Below are experts of layer 3 (counted from 0) of a mixture-of-experts language model. Rows are named router (the router's row for the expert), up (a neuron's input weights, with its number), down (a neuron's output weights, with its number) and show model dimensions 256-319. Each number is 200 + 40 x the weight over its row's rms, rounded and kept within 0 to 999.
After each expert's rows: "comes before" lists some tokens at least twice as common just after its tokens as in all text; "mostly gets" lists some tokens that are sent to it at least half of the time. This comes from a sample of Wikipedia text that the model never trained on. Tokens count by the router's weight.

# expert 40
router,158,213,142,203,181,247,166,278,171,236,231,205,238,195,202,196,204,187,225,271,281,215,151,237,270,241,217,194,294,172,177,269,249,240,147,227,203,261,226,233,155,194,162,206,100,232,178,217,230,197,192,218,203,208,222,199,231,198,154,240,202,187,265,166
up0,246,159,243,224,279,231,130,197,253,185,242,272,172,227,173,187,155,174,114,238,208,169,151,268,266,78,219,163,246,211,202,248,252,151,232,143,165,223,217,158,198,125,169,250,228,228,187,205,224,210,159,204,181,274,183,279,159,158,181,191,237,176,189,188
down0,270,148,171,226,223,184,205,231,207,212,227,267,182,219,144,227,211,149,266,276,207,222,226,241,216,188,192,117,200,172,237,240,197,169,279,150,224,266,232,228,205,178,153,207,249,210,223,229,241,222,183,200,211,147,168,242,237,220,176,178,216,272,264,191
comes before: "and ", "which ", "in ", "of ", "but ", "with "
mostly gets: "areas ", ",\" ", "countries ", "issues ", "groups ", "cells "

# expert 30
router,230,202,198,170,199,211,314,160,237,242,263,229,156,122,128,217,117,205,160,167,259,145,172,236,229,176,160,222,277,190,219,243,176,134,249,255,197,235,171,104,178,177,187,216,182,253,210,196,203,146,204,194,179,168,202,208,155,180,162,211,157,174,183,321
up0,235,176,205,207,207,169,213,249,237,204,226,196,201,241,216,167,233,260,187,252,279,225,227,219,147,184,139,196,233,163,162,234,150,280,262,169,189,232,212,172,185,198,100,237,240,199,215,203,239,135,161,153,248,127,286,277,257,134,245,169,212,243,254,205
down0,195,206,185,189,214,152,129,192,250,227,111,232,273,220,221,224,172,204,195,246,193,242,198,240,228,217,141,136,175,144,215,213,144,213,214,187,175,203,150,175,199,175,145,209,217,135,165,194,195,192,210,242,197,149,259,247,200,173,205,244,148,181,159,268
comes before: ": ", "by", ") ", ")", "; ", "): "
mostly gets: "Genus", "Phylum", "Binomial ", "Country", "Died", "Synonyms"

# expert 59
router,204,178,206,152,212,207,206,233,126,224,232,211,266,153,181,197,236,203,270,259,234,221,193,174,236,188,184,179,256,195,217,204,213,168,181,160,224,209,202,159,187,231,130,269,158,209,197,223,230,166,169,224,207,228,226,217,175,224,135,160,211,240,192,241
up0,158,172,143,205,145,202,234,200,189,151,185,250,147,221,198,198,126,186,210,242,254,187,232,179,149,257,157,237,184,192,169,265,200,88,197,286,248,219,231,200,257,243,182,290,247,244,206,218,211,204,199,237,256,221,248,239,207,115,229,220,195,270,163,104
down0,241,167,137,187,209,167,178,186,122,181,274,213,205,215,178,222,224,242,251,179,221,191,196,171,172,256,238,236,182,182,233,208,157,157,217,169,190,191,140,214,159,190,238,242,165,200,190,218,197,192,166,257,203,216,225,271,305,172,179,216,283,212,183,141
comes before: "of ", "was ", "to ", "is ", "and ", "for "
mostly gets: "section ", "version ", "construction ", "site ", "exhibition ", "entrance "

# expert 60
router,210,248,164,187,196,237,219,164,208,226,191,188,263,199,191,194,308,236,199,193,211,90,214,152,229,216,157,172,255,152,240,249,208,174,245,207,198,130,225,256,195,210,164,238,149,271,239,251,177,269,219,194,159,185,272,198,103,161,140,214,167,223,232,171
up0,174,217,175,202,127,162,233,187,224,189,215,181,186,194,187,198,146,187,240,261,172,194,169,157,219,198,150,156,228,118,171,211,225,168,224,180,236,233,223,233,217,210,260,246,273,247,195,164,210,286,180,247,202,196,240,123,227,177,202,225,192,143,197,145
down0,236,189,190,157,284,234,169,177,200,174,138,199,190,237,227,299,195,171,224,183,192,185,188,272,218,236,255,206,200,247,182,212,170,131,196,122,196,221,191,275,163,209,180,207,132,193,171,233,227,211,118,182,128,222,232,274,218,173,171,171,250,173,231,189
comes before: ".", ",", "°", "1", "0", "9"
mostly gets: "£", "ISBN ", ",", "(#", "Length", "$"

# expert 22
router,278,196,143,99,217,138,210,289,153,296,187,154,235,182,254,227,211,196,203,267,209,216,204,162,197,206,193,204,200,198,258,233,82,246,204,126,211,153,268,171,195,220,123,273,103,230,167,196,167,129,175,257,257,193,183,176,253,156,206,149,219,172,276,112
up0,279,211,231,183,240,191,243,214,199,198,160,163,250,217,224,158,157,194,205,262,211,174,163,189,234,255,223,215,140,213,309,201,223,224,258,183,206,199,173,134,213,243,138,145,213,176,171,143,209,237,265,164,240,164,234,239,206,99,251,218,210,230,160,176
down0,186,169,260,168,234,206,172,185,241,199,183,161,209,212,193,149,151,181,240,262,157,167,219,209,169,209,195,141,235,204,148,210,204,171,268,182,152,181,221,147,247,236,264,247,221,274,216,211,183,261,248,119,208,221,153,288,209,176,181,243,152,201,253,167
comes before: "the ", "a ", "his ", "their ", "her ", "an "
mostly gets: "including ", "protect ", "regarding ", "establish ", "create ", "worked "

# expert 74
router,182,220,173,218,109,120,193,186,203,214,255,150,188,208,198,198,157,201,217,185,222,176,203,185,148,118,187,108,245,215,192,233,208,188,218,255,251,187,226,177,185,194,231,218,138,212,172,150,164,182,164,176,166,231,258,171,188,116,168,229,227,207,245,168
up0,241,181,228,213,230,194,250,204,162,247,221,130,231,129,225,245,180,228,250,177,244,225,228,189,142,147,199,189,200,181,143,186,185,154,161,257,188,201,183,215,221,211,224,233,148,222,213,195,153,194,204,232,170,230,175,210,252,202,223,209,236,168,292,239
down0,213,179,198,173,214,218,234,212,220,182,225,281,223,214,199,221,210,265,221,69,135,208,180,243,161,162,236,234,238,273,222,184,247,183,180,158,206,266,266,180,129,257,217,194,173,207,164,176,203,195,167,202,239,168,230,264,221,258,243,193,304,170,134,229
comes before: "a ", "the ", "well ", "an ", "\"", "part "
mostly gets: "became ", "As ", "become ", "becoming ", "becomes ", "remained "

# expert 48
router,201,215,171,173,196,204,227,256,219,261,205,224,198,197,157,159,195,319,226,195,305,197,141,128,154,177,151,247,176,144,148,225,158,228,190,222,191,237,201,207,91,190,218,215,176,202,166,196,174,217,139,216,217,217,255,150,230,175,179,195,221,186,233,141
up0,195,131,191,139,205,156,181,269,219,212,158,271,180,207,229,167,227,268,176,183,214,263,186,197,188,210,193,246,192,120,159,137,196,166,255,174,172,173,248,278,190,278,130,182,184,215,212,195,168,158,143,202,201,177,192,252,224,165,252,209,246,231,159,184
down0,151,194,235,161,185,196,193,209,172,157,243,218,186,216,108,177,225,208,166,225,188,169,237,263,208,234,219,230,214,193,208,184,233,239,219,187,242,262,231,215,219,203,257,244,237,187,124,166,265,236,232,216,189,245,262,230,223,170,207,155,248,107,292,133
comes before: "| ", "(", "and ", "was ", "as ", "|"
mostly gets: "Steve ", "Barry ", "Mike ", "ev ", "Williams ", "Chris "

# expert 6
router,189,213,170,280,188,174,238,154,158,263,277,171,217,216,155,301,153,243,232,209,284,120,194,176,187,139,141,212,188,220,230,211,191,165,114,228,191,152,180,165,179,194,203,217,197,175,193,203,181,166,165,212,181,158,218,198,96,284,229,122,203,161,175,243
up0,231,204,239,210,221,97,156,225,223,265,190,195,193,177,228,184,143,173,195,168,185,200,221,181,153,207,243,152,222,128,131,174,179,231,146,242,236,199,200,222,212,210,159,171,223,218,244,193,230,173,214,165,215,150,207,177,231,198,225,224,137,183,188,252
down0,180,231,169,243,131,180,223,223,123,244,214,221,171,230,241,142,161,127,215,223,143,140,238,169,234,228,266,134,214,130,229,99,228,145,233,213,223,214,177,165,172,224,237,153,236,177,223,223,178,171,105,199,198,152,235,203,223,137,177,222,205,206,159,207
comes before: ", ", ": ", "\n", "\" ", "s", "s "
mostly gets: "German", "Cup", "Club", "Tour", "Film", "acter"

# expert 11
router,165,255,202,193,163,176,197,232,169,252,220,217,179,230,156,242,166,198,233,238,230,185,221,205,241,190,173,262,199,150,157,210,213,189,174,124,236,161,197,168,167,209,224,211,218,204,143,189,205,176,119,233,165,224,195,263,258,182,213,176,274,157,231,163
up0,241,266,124,244,122,96,242,196,218,238,175,233,245,164,170,178,155,167,188,263,244,159,119,190,131,159,267,168,190,199,172,208,175,165,206,148,209,199,176,223,118,153,215,206,183,168,193,244,175,130,140,162,151,161,156,239,259,201,217,160,210,152,252,217
down0,197,199,166,221,219,232,166,247,246,175,203,189,211,224,192,287,145,180,288,163,195,215,228,223,167,184,266,258,170,124,209,180,266,200,208,202,287,212,209,168,162,175,184,183,293,166,161,167,190,147,195,184,148,211,285,192,274,276,185,206,228,161,211,211
comes before: "\n", "\n\n", "| ", ", ", ". ", "- "
mostly gets: "\".", "----", "league", "tournament", ";", "Background"

# expert 32
router,190,251,171,237,206,189,207,205,175,232,221,213,174,221,190,246,182,251,222,250,264,181,240,162,175,178,200,226,223,185,176,195,260,229,210,119,241,146,193,148,192,225,215,225,236,179,164,210,190,163,174,244,120,250,201,257,282,184,189,155,281,170,239,193
up0,185,169,200,204,184,138,198,194,204,199,192,200,172,276,259,238,192,218,197,231,273,161,160,197,189,239,168,197,238,143,191,255,153,163,184,201,179,124,221,135,218,231,197,197,177,166,198,224,107,127,122,177,247,198,183,240,181,231,174,173,198,192,197,231
down0,215,209,184,174,272,251,161,179,316,206,125,249,201,160,150,266,290,282,227,253,297,229,232,167,213,190,131,163,217,198,215,295,151,261,222,134,181,239,156,159,268,163,233,183,179,241,167,199,194,161,194,174,200,188,153,249,187,200,242,201,224,184,286,124
comes before: ", ", "| ", "\n", "\n\n", ". ", "- "
mostly gets: "father", "Regiment", "keyboards", "Brigade", "husband", "wife"

# expert 2
router,188,184,150,166,168,150,251,163,98,280,238,248,216,197,200,296,176,177,167,189,194,150,220,244,190,161,175,171,191,132,208,164,246,231,213,157,251,175,230,184,169,169,151,215,176,215,148,252,167,153,209,168,124,215,188,192,244,136,187,172,232,203,177,157
up0,160,274,140,169,237,234,246,250,256,252,219,228,182,167,164,218,154,169,199,163,154,276,218,201,281,185,239,200,206,194,186,94,257,242,237,217,284,184,260,190,123,182,187,246,202,248,200,195,103,206,200,232,141,165,164,160,181,113,212,218,157,182,188,195
down0,176,221,210,129,164,191,211,241,233,204,136,211,185,177,156,158,87,148,143,252,207,183,230,186,214,128,193,227,157,196,207,223,244,240,231,247,175,226,209,103,195,173,161,258,155,219,209,129,254,245,262,202,170,204,114,234,117,105,208,165,258,191,165,223
comes before: "in ", "and ", "of ", "to ", "for ", "from "
mostly gets: "troops ", "police ", "people ", "officers ", "children ", "students "

# expert 63
router,181,240,202,243,187,191,233,222,179,237,228,204,215,200,198,224,205,258,254,213,236,165,215,182,222,189,158,193,187,181,169,146,238,158,284,132,235,181,176,140,207,248,214,248,192,172,200,230,202,215,165,229,89,255,182,253,246,156,167,178,260,162,244,155
up0,150,187,183,194,225,118,181,158,191,259,248,203,255,138,122,221,281,248,293,214,229,135,207,214,218,194,208,168,176,253,196,248,151,175,139,257,223,202,224,239,235,168,144,216,232,217,189,234,142,239,174,175,186,209,224,184,221,169,178,120,244,215,247,241
down0,211,188,159,220,220,193,174,189,169,197,181,165,151,182,200,161,237,111,220,272,241,233,185,214,214,178,90,210,209,165,167,197,201,181,239,126,207,190,218,231,186,197,246,195,231,199,216,264,194,191,273,225,218,222,220,221,173,135,139,170,210,220,213,263
comes before: "\n\n", ", ", "s ", "\n", ". ", "|"
mostly gets: "！", "inct ", "tries", "ː"

# expert 5
router,221,199,160,164,233,203,267,215,165,244,211,142,173,159,168,220,210,174,211,202,200,208,194,252,162,179,176,116,310,161,274,222,222,293,188,225,244,215,183,190,135,84,172,230,187,152,189,183,132,128,149,176,204,157,195,164,200,189,209,235,223,178,276,229
up0,186,191,235,135,287,158,213,236,233,188,156,210,253,241,170,242,156,215,180,262,177,243,245,182,211,172,227,221,223,162,215,198,213,171,192,276,115,143,192,180,308,131,162,183,157,154,187,214,153,214,216,294,242,151,229,285,193,185,171,135,241,151,158,125
down0,236,218,251,200,224,214,175,214,136,191,210,130,249,249,191,192,177,182,155,171,231,239,207,250,187,190,223,236,179,176,243,180,208,154,176,184,223,165,227,163,188,141,235,251,202,211,189,241,271,192,226,251,218,138,174,259,249,164,180,172,229,178,238,161
comes before: "the ", "that ", "of ", "his ", "this ", "\""
mostly gets: "stated ", "praised ", "Of ", "stating ", "regarding ", "announced "

# expert 18
router,204,200,177,198,158,119,179,238,111,167,238,112,215,211,154,199,170,217,196,196,169,180,219,169,168,217,189,226,223,204,161,234,258,179,237,181,220,213,227,173,146,188,191,253,170,236,173,244,231,166,104,167,208,216,166,189,228,230,193,218,259,172,179,260
up0,188,175,195,224,206,168,241,153,221,160,171,132,174,212,95,182,137,211,145,221,228,152,178,99,196,177,168,237,200,244,192,201,240,241,227,237,143,200,180,188,205,165,150,195,206,220,166,206,194,210,148,176,215,201,227,115,239,257,181,195,219,186,273,243
down0,257,221,231,227,226,166,155,175,261,231,167,195,188,200,169,196,158,266,201,150,231,207,131,248,156,229,150,205,304,255,204,222,202,168,235,205,246,137,161,173,243,233,208,142,240,151,182,250,179,168,153,248,190,227,157,187,186,247,225,254,216,189,195,261
comes before: "| ", "|", " ", "0 ", "; ", "— "
mostly gets: "—; ", "–; ", "±% ", "Pts ", "GD ", "Goals "

# expert 25
router,199,254,117,254,201,169,255,164,216,189,157,268,214,179,194,215,260,229,207,217,186,190,182,161,249,208,211,198,135,212,226,217,177,149,217,130,259,143,168,135,191,157,148,268,124,221,201,236,222,155,233,206,134,203,234,249,208,218,169,165,236,160,202,159
up0,263,199,185,172,165,186,177,150,257,224,261,155,260,159,186,216,195,212,146,215,196,178,184,224,165,162,141,173,174,179,276,252,178,235,180,209,177,119,255,159,228,161,234,162,141,214,205,275,195,164,263,155,166,219,253,276,207,252,132,159,259,260,197,172
down0,132,140,254,203,217,234,189,192,205,194,175,152,159,236,176,180,226,168,153,234,132,152,210,268,203,241,133,196,221,229,188,133,221,182,239,205,198,189,169,147,174,164,198,188,146,256,190,129,227,207,193,200,238,228,174,182,209,186,150,165,184,238,200,230
comes before: ", ", ". ", ".", "\n", "==", ") "
mostly gets: "century", "However", "also", "history", "election", "States"

# expert 23
router,200,199,157,175,270,180,186,177,177,247,167,169,198,167,267,248,183,284,178,164,244,187,238,132,275,114,238,181,165,192,216,268,167,238,243,202,239,151,143,166,101,173,152,219,158,264,137,275,173,201,153,209,169,237,202,263,133,184,138,164,146,144,186,181
up0,217,211,161,157,195,221,199,197,175,191,197,229,165,154,141,142,198,237,186,299,232,219,214,154,154,175,234,196,130,228,218,224,142,142,194,165,216,108,189,240,154,210,214,242,189,229,201,132,241,198,192,211,158,126,178,237,219,205,247,159,170,146,148,175
down0,167,142,269,199,143,121,201,235,174,207,167,191,271,202,247,211,244,221,160,235,193,191,154,195,179,184,191,256,190,218,192,207,230,142,214,220,215,220,171,214,155,224,210,198,174,205,201,140,188,176,177,176,128,197,193,254,196,124,193,199,207,203,149,221
comes before: "0", "4", "6", "5", "9", "3"
mostly gets: "201", "202", "200", "197", "198", "195"

# expert 46
router,168,160,100,172,237,219,218,190,233,241,222,136,197,114,234,214,122,200,237,296,214,157,131,141,200,152,189,147,242,258,114,233,154,203,189,217,215,153,168,182,192,233,223,251,176,208,97,214,201,220,185,225,195,128,197,148,114,225,230,175,169,242,257,157
up0,290,216,164,197,148,222,150,261,199,257,205,211,254,152,170,128,167,208,207,174,189,213,158,201,236,163,234,162,187,204,140,214,163,212,187,212,218,195,155,236,302,157,212,259,160,168,129,231,201,192,221,189,248,168,157,259,198,235,254,133,191,196,184,225
down0,182,187,257,213,149,181,190,257,178,220,112,187,225,206,322,182,213,200,197,256,159,135,237,179,193,263,132,154,178,217,167,263,185,176,238,273,183,139,229,200,193,239,241,219,243,210,216,203,148,209,227,231,154,202,135,215,146,214,203,165,166,201,255,172
comes before: "201", "200", "(", "199", "198", "202"
mostly gets: "ensis ", "Representatives ", "Act ", "Wales ", "Affairs ", "Pakistan "

# expert 33
router,218,242,209,265,176,201,183,201,197,221,246,241,215,133,255,238,194,225,274,188,197,180,94,156,240,241,130,224,250,214,266,193,162,268,237,219,212,210,202,224,146,162,200,179,176,257,153,256,222,186,145,173,114,248,163,263,218,162,123,212,184,184,192,147
up0,192,201,108,121,161,192,228,167,282,215,236,193,229,126,169,245,170,259,211,189,189,238,127,200,185,226,277,240,220,254,175,197,248,165,178,181,222,154,193,181,239,118,194,201,245,166,185,241,239,244,187,209,213,129,130,159,162,220,202,140,247,262,199,241
down0,110,223,117,228,243,229,177,205,193,241,252,197,235,248,191,243,231,147,204,206,288,215,238,173,262,183,214,188,186,244,178,228,175,255,197,286,177,157,262,145,182,229,264,183,164,215,177,228,235,202,159,251,184,211,185,268,180,201,252,227,136,191,148,198
comes before: "| ", ".", "–", "0 ", ") ", "1 "
mostly gets: "PTS ", "GD ", "Votes ", "LINEAR ", "Phylum", "Loss "

# expert 28
router,185,184,185,235,185,212,192,241,268,208,143,141,190,129,203,275,261,196,157,222,230,169,196,189,188,186,213,246,248,226,169,287,133,176,209,181,257,192,117,159,178,184,155,257,214,236,176,184,211,203,168,209,189,194,179,185,157,224,212,167,170,189,217,178
up0,177,165,172,217,196,144,234,212,168,184,234,205,122,226,239,187,177,221,180,229,224,207,184,192,267,126,188,216,217,237,172,150,178,207,214,260,277,177,121,165,194,227,203,226,140,255,193,221,251,150,217,260,228,190,251,216,214,171,254,207,155,204,238,162
down0,163,174,264,244,218,157,148,170,200,173,171,181,137,188,227,148,166,212,254,189,131,195,124,263,298,188,212,143,187,223,199,219,220,197,229,149,192,229,228,193,214,185,213,214,168,213,237,172,247,184,254,245,157,227,207,218,207,243,193,213,229,164,124,211
comes before: "–", "201", "0", "5", "8", "4"
mostly gets: "194", "June ", "196", "November ", "187", "188"

# expert 57
router,201,254,163,227,186,178,225,196,185,294,217,207,201,230,157,219,173,202,265,246,204,214,273,231,195,175,195,167,179,157,175,193,239,131,215,150,258,178,198,184,211,213,206,230,158,222,154,195,160,232,166,253,143,163,195,288,247,180,179,164,199,208,245,185
up0,190,186,152,261,171,194,251,260,186,185,238,200,215,262,134,151,213,261,262,285,219,202,261,199,157,189,197,170,155,151,200,191,255,83,224,172,184,250,164,188,130,140,171,206,141,203,214,216,194,198,147,304,191,214,270,220,221,174,252,209,204,207,261,178
down0,180,192,252,223,256,173,197,193,175,186,184,244,238,112,153,129,234,235,212,189,189,223,155,255,151,125,199,229,127,208,229,283,188,214,210,220,195,212,109,161,198,232,216,176,208,211,196,170,210,172,181,257,208,194,232,271,228,220,172,229,227,168,161,82
comes before: ". ", ".", "| ", "\n", ", ", "S"
mostly gets: "www", "Jr", "Inc", "Ltd", "etc", "others"

# expert 76
router,151,229,196,247,190,209,223,236,181,204,231,204,184,177,216,233,190,197,223,211,206,194,263,183,202,158,214,223,222,161,203,205,261,208,222,137,279,177,171,141,171,139,185,242,229,260,177,169,180,216,227,222,129,239,190,280,250,193,160,184,226,187,171,172
up0,263,205,132,197,253,188,174,258,138,205,204,204,184,203,150,223,192,126,189,219,160,192,234,255,172,141,215,151,220,135,155,187,191,177,221,196,197,248,154,174,170,208,193,266,152,266,278,295,151,181,168,242,241,240,184,233,156,153,190,258,247,204,183,250
down0,203,181,243,263,229,131,214,242,187,149,236,225,179,262,191,228,181,127,202,180,152,207,257,206,184,173,213,226,250,176,196,246,230,112,165,176,163,180,125,255,231,244,213,211,206,205,198,181,184,165,269,157,176,207,234,227,208,195,186,193,178,231,96,149
comes before: "- ", "| ", "\n", "\n\n", ", ", ". "
mostly gets: "Animalia", "Arthropoda", "classification", "FW ", "Insecta", "MF "

# expert 61
router,149,224,113,226,159,185,284,170,164,264,263,124,244,191,168,236,262,283,187,217,248,215,158,149,226,138,256,144,184,187,124,214,223,214,284,238,166,161,199,129,260,257,200,274,288,240,180,190,195,210,192,213,179,232,256,156,146,168,155,173,228,195,141,90
up0,245,226,174,159,168,244,195,210,206,209,236,215,210,215,200,142,115,272,260,208,275,203,172,198,192,242,200,189,138,171,183,161,233,220,159,170,171,141,169,253,226,198,164,164,218,143,228,226,231,141,265,153,220,182,284,200,214,218,202,127,196,206,191,222
down0,220,212,217,139,176,124,198,146,201,217,221,124,147,237,184,276,201,214,255,235,187,159,170,219,212,235,202,244,138,177,189,186,278,165,122,189,182,160,205,190,165,184,185,259,198,121,185,288,259,203,224,166,254,245,217,163,216,184,164,267,237,211,205,283
comes before: "| ", "th ", ",", ".", "°", "-"
mostly gets: "400 ", "300 ", "percent ", "III ", "200 ", "000 "

# expert 10
router,228,232,172,214,253,156,238,283,238,236,219,154,196,169,169,175,236,252,229,265,226,243,201,192,237,169,225,196,232,153,144,162,243,173,219,240,230,138,276,205,157,118,176,257,194,175,199,197,192,186,216,218,150,214,244,136,230,194,235,142,140,210,199,178
up0,200,200,231,181,211,161,245,209,207,286,231,185,178,161,115,169,114,275,209,210,240,173,157,212,113,183,174,270,194,150,130,290,186,197,175,256,167,193,255,192,182,208,190,197,178,223,193,207,193,225,219,172,218,232,170,199,250,301,195,135,157,275,227,251
down0,263,217,216,252,221,117,129,182,154,195,209,170,187,189,210,174,254,209,140,249,323,197,198,185,175,217,199,275,197,247,161,257,255,227,204,197,238,164,212,209,201,224,119,127,213,169,163,171,216,236,262,245,255,139,118,181,225,185,221,193,190,220,216,228
comes before: ", ", "\n", "'", ". ", "; ", "-"
mostly gets: "ford", "ić", "berg", "Jones", "Williams", "Smith"

# expert 70
router,148,249,168,230,175,215,194,196,125,239,239,187,190,156,153,277,157,216,231,229,260,185,173,152,207,187,163,234,212,146,155,249,269,181,178,173,249,140,151,171,143,163,191,210,210,173,147,205,207,250,179,219,108,218,172,230,297,178,151,117,205,209,240,176
up0,198,191,204,193,201,177,184,150,204,133,258,204,228,170,206,207,158,149,228,191,183,176,160,130,256,157,198,174,186,129,191,259,164,223,190,243,206,233,313,206,220,151,147,308,168,224,199,211,205,202,135,184,175,223,234,161,149,211,268,153,223,261,151,159
down0,193,195,146,198,167,143,220,172,184,103,176,268,244,268,165,108,115,251,196,137,198,205,234,264,155,202,250,193,194,130,169,213,194,179,219,214,168,175,274,197,241,212,181,183,185,230,213,199,164,212,182,229,217,165,237,191,206,200,181,272,181,274,273,237
comes before: "- ", "| ", ", ", "|", "\n", ". "
mostly gets: "MPC ", "JPL ", "Episode", "%)", "LINEAR ", "Avenue"

# expert 41
router,193,219,187,165,197,204,222,189,170,196,282,208,187,156,145,235,154,265,205,188,223,185,212,109,165,145,221,195,218,242,237,174,235,231,214,195,186,205,209,109,210,250,191,214,179,240,194,208,173,194,189,243,196,208,219,235,223,150,183,236,216,181,306,183
up0,297,201,196,172,221,187,176,236,231,194,224,218,197,157,228,224,196,135,274,201,222,304,213,199,220,247,219,135,235,222,188,303,214,187,269,197,202,195,241,187,168,209,212,140,196,260,160,225,192,158,200,210,196,227,194,209,168,204,213,186,247,261,207,213
down0,245,214,226,181,259,240,187,208,227,201,198,124,228,161,194,266,223,174,135,238,196,294,234,212,252,146,226,211,225,208,217,193,221,156,166,138,146,192,266,165,175,217,127,217,253,253,194,189,146,177,154,178,175,200,150,164,120,226,146,244,192,199,187,254
comes before: "\n", "\n\n", "==", "| ", "== ", "==="
mostly gets: ".\"", "\".", "|---|---|---|---|---|---|", "|---|---|---|---|", "|---|---|---|---|---|", "|---|---|---|"

# expert 3
router,189,195,108,256,229,176,268,176,247,286,279,214,205,179,190,251,220,156,233,197,210,181,242,97,221,168,196,208,249,262,238,228,223,235,213,172,242,276,230,138,181,225,113,248,169,205,173,175,167,145,129,226,147,180,121,244,186,294,164,213,268,207,145,244
up0,130,116,158,166,249,187,262,195,150,202,224,231,251,196,240,179,215,261,191,155,189,212,196,174,219,172,217,191,206,189,166,252,233,214,158,260,223,193,203,236,169,143,204,108,152,195,233,146,181,182,130,174,224,218,232,166,206,227,176,193,188,158,200,187
down0,221,173,180,208,171,154,167,166,205,246,195,192,222,163,231,204,237,148,220,236,173,247,248,220,241,156,173,209,213,183,236,248,241,151,228,241,198,146,204,270,232,130,216,144,258,170,260,138,206,248,111,232,186,184,145,224,244,147,205,155,184,187,239,221
comes before: "and ", "of ", "in ", "for ", "at ", "=="
mostly gets: "political ", "development ", "military ", "research ", "business ", "social "

# expert 69
router,182,272,194,231,143,209,246,247,218,238,264,190,209,205,168,218,157,221,227,210,191,189,190,201,235,185,155,201,201,201,184,224,239,156,252,157,209,172,177,167,155,179,215,223,186,201,160,187,174,168,210,249,123,213,204,221,235,199,180,170,239,165,190,189
up0,238,220,133,202,185,177,197,156,240,148,185,267,217,182,151,228,212,220,238,286,170,191,271,122,179,186,261,193,220,192,215,152,157,188,235,194,230,81,191,201,115,191,267,254,152,182,217,238,223,69,145,189,181,218,232,164,188,264,195,312,216,256,207,216
down0,161,180,216,123,282,206,169,217,241,185,211,202,186,216,164,176,152,159,193,244,178,210,241,156,159,111,200,192,195,197,93,188,158,205,235,196,199,105,188,204,201,201,165,258,214,270,200,227,170,196,228,190,145,230,225,219,219,221,203,172,163,181,164,203
comes before: "- ", ", ", "| ", "\n", ". ", "|"
mostly gets: "JPL ", "MPC ", "Avenue", "Nominated", ")\" ", "keyboards"

# expert 4
router,100,240,175,143,182,155,264,160,196,228,219,221,134,247,190,151,190,287,194,199,243,196,169,92,285,232,212,255,179,197,168,232,173,124,219,162,156,221,248,217,151,171,176,206,121,220,206,291,194,162,207,265,182,121,243,214,193,242,197,179,201,144,170,183
up0,284,200,98,200,144,211,192,221,188,275,170,138,139,184,185,182,219,146,212,120,230,170,228,162,154,228,187,259,178,193,174,181,204,244,224,220,205,175,177,152,200,201,150,155,194,196,91,216,213,195,112,257,192,117,146,236,238,189,184,241,186,172,229,126
down0,107,179,150,144,268,233,209,198,149,171,152,199,265,139,168,203,131,157,247,234,199,165,141,161,225,185,149,122,260,147,246,252,157,215,252,187,237,172,167,219,178,217,245,204,251,253,230,178,160,89,203,170,210,294,210,242,193,162,193,164,185,237,193,155
comes before: "| ", "0 ", "–", " ", "1 ", ","
mostly gets: "🔨 ", "PTS ", "\": ", "TKO ", "KO ", "aged "

# expert 49
router,163,280,189,226,127,199,216,216,134,220,247,176,165,189,178,256,183,262,213,230,267,197,246,200,224,177,197,211,221,155,154,200,270,170,258,137,200,140,168,141,169,232,189,211,179,166,141,208,202,219,150,226,156,207,217,290,273,209,179,156,218,201,206,179
up0,186,230,156,173,218,183,235,153,305,302,209,215,118,234,237,188,247,215,165,114,236,266,132,151,229,254,156,90,196,219,194,318,186,164,172,215,183,158,202,188,176,167,173,344,146,237,212,227,190,199,184,180,196,287,251,182,171,229,246,139,278,140,180,235
down0,130,197,170,200,246,167,188,231,188,168,222,241,139,237,177,207,146,286,256,152,214,150,190,184,186,131,168,195,134,196,238,297,186,212,191,123,199,230,213,209,181,237,166,236,235,166,189,203,199,265,257,174,184,140,138,219,248,218,188,176,130,201,168,202
comes before: "| ", "\n", "- ", "|", "\n\n", " "
mostly gets: "|---|---|---|---|---|", "JPL ", "|---|---|---|---|---|---|", "idae", "%)", "aceae"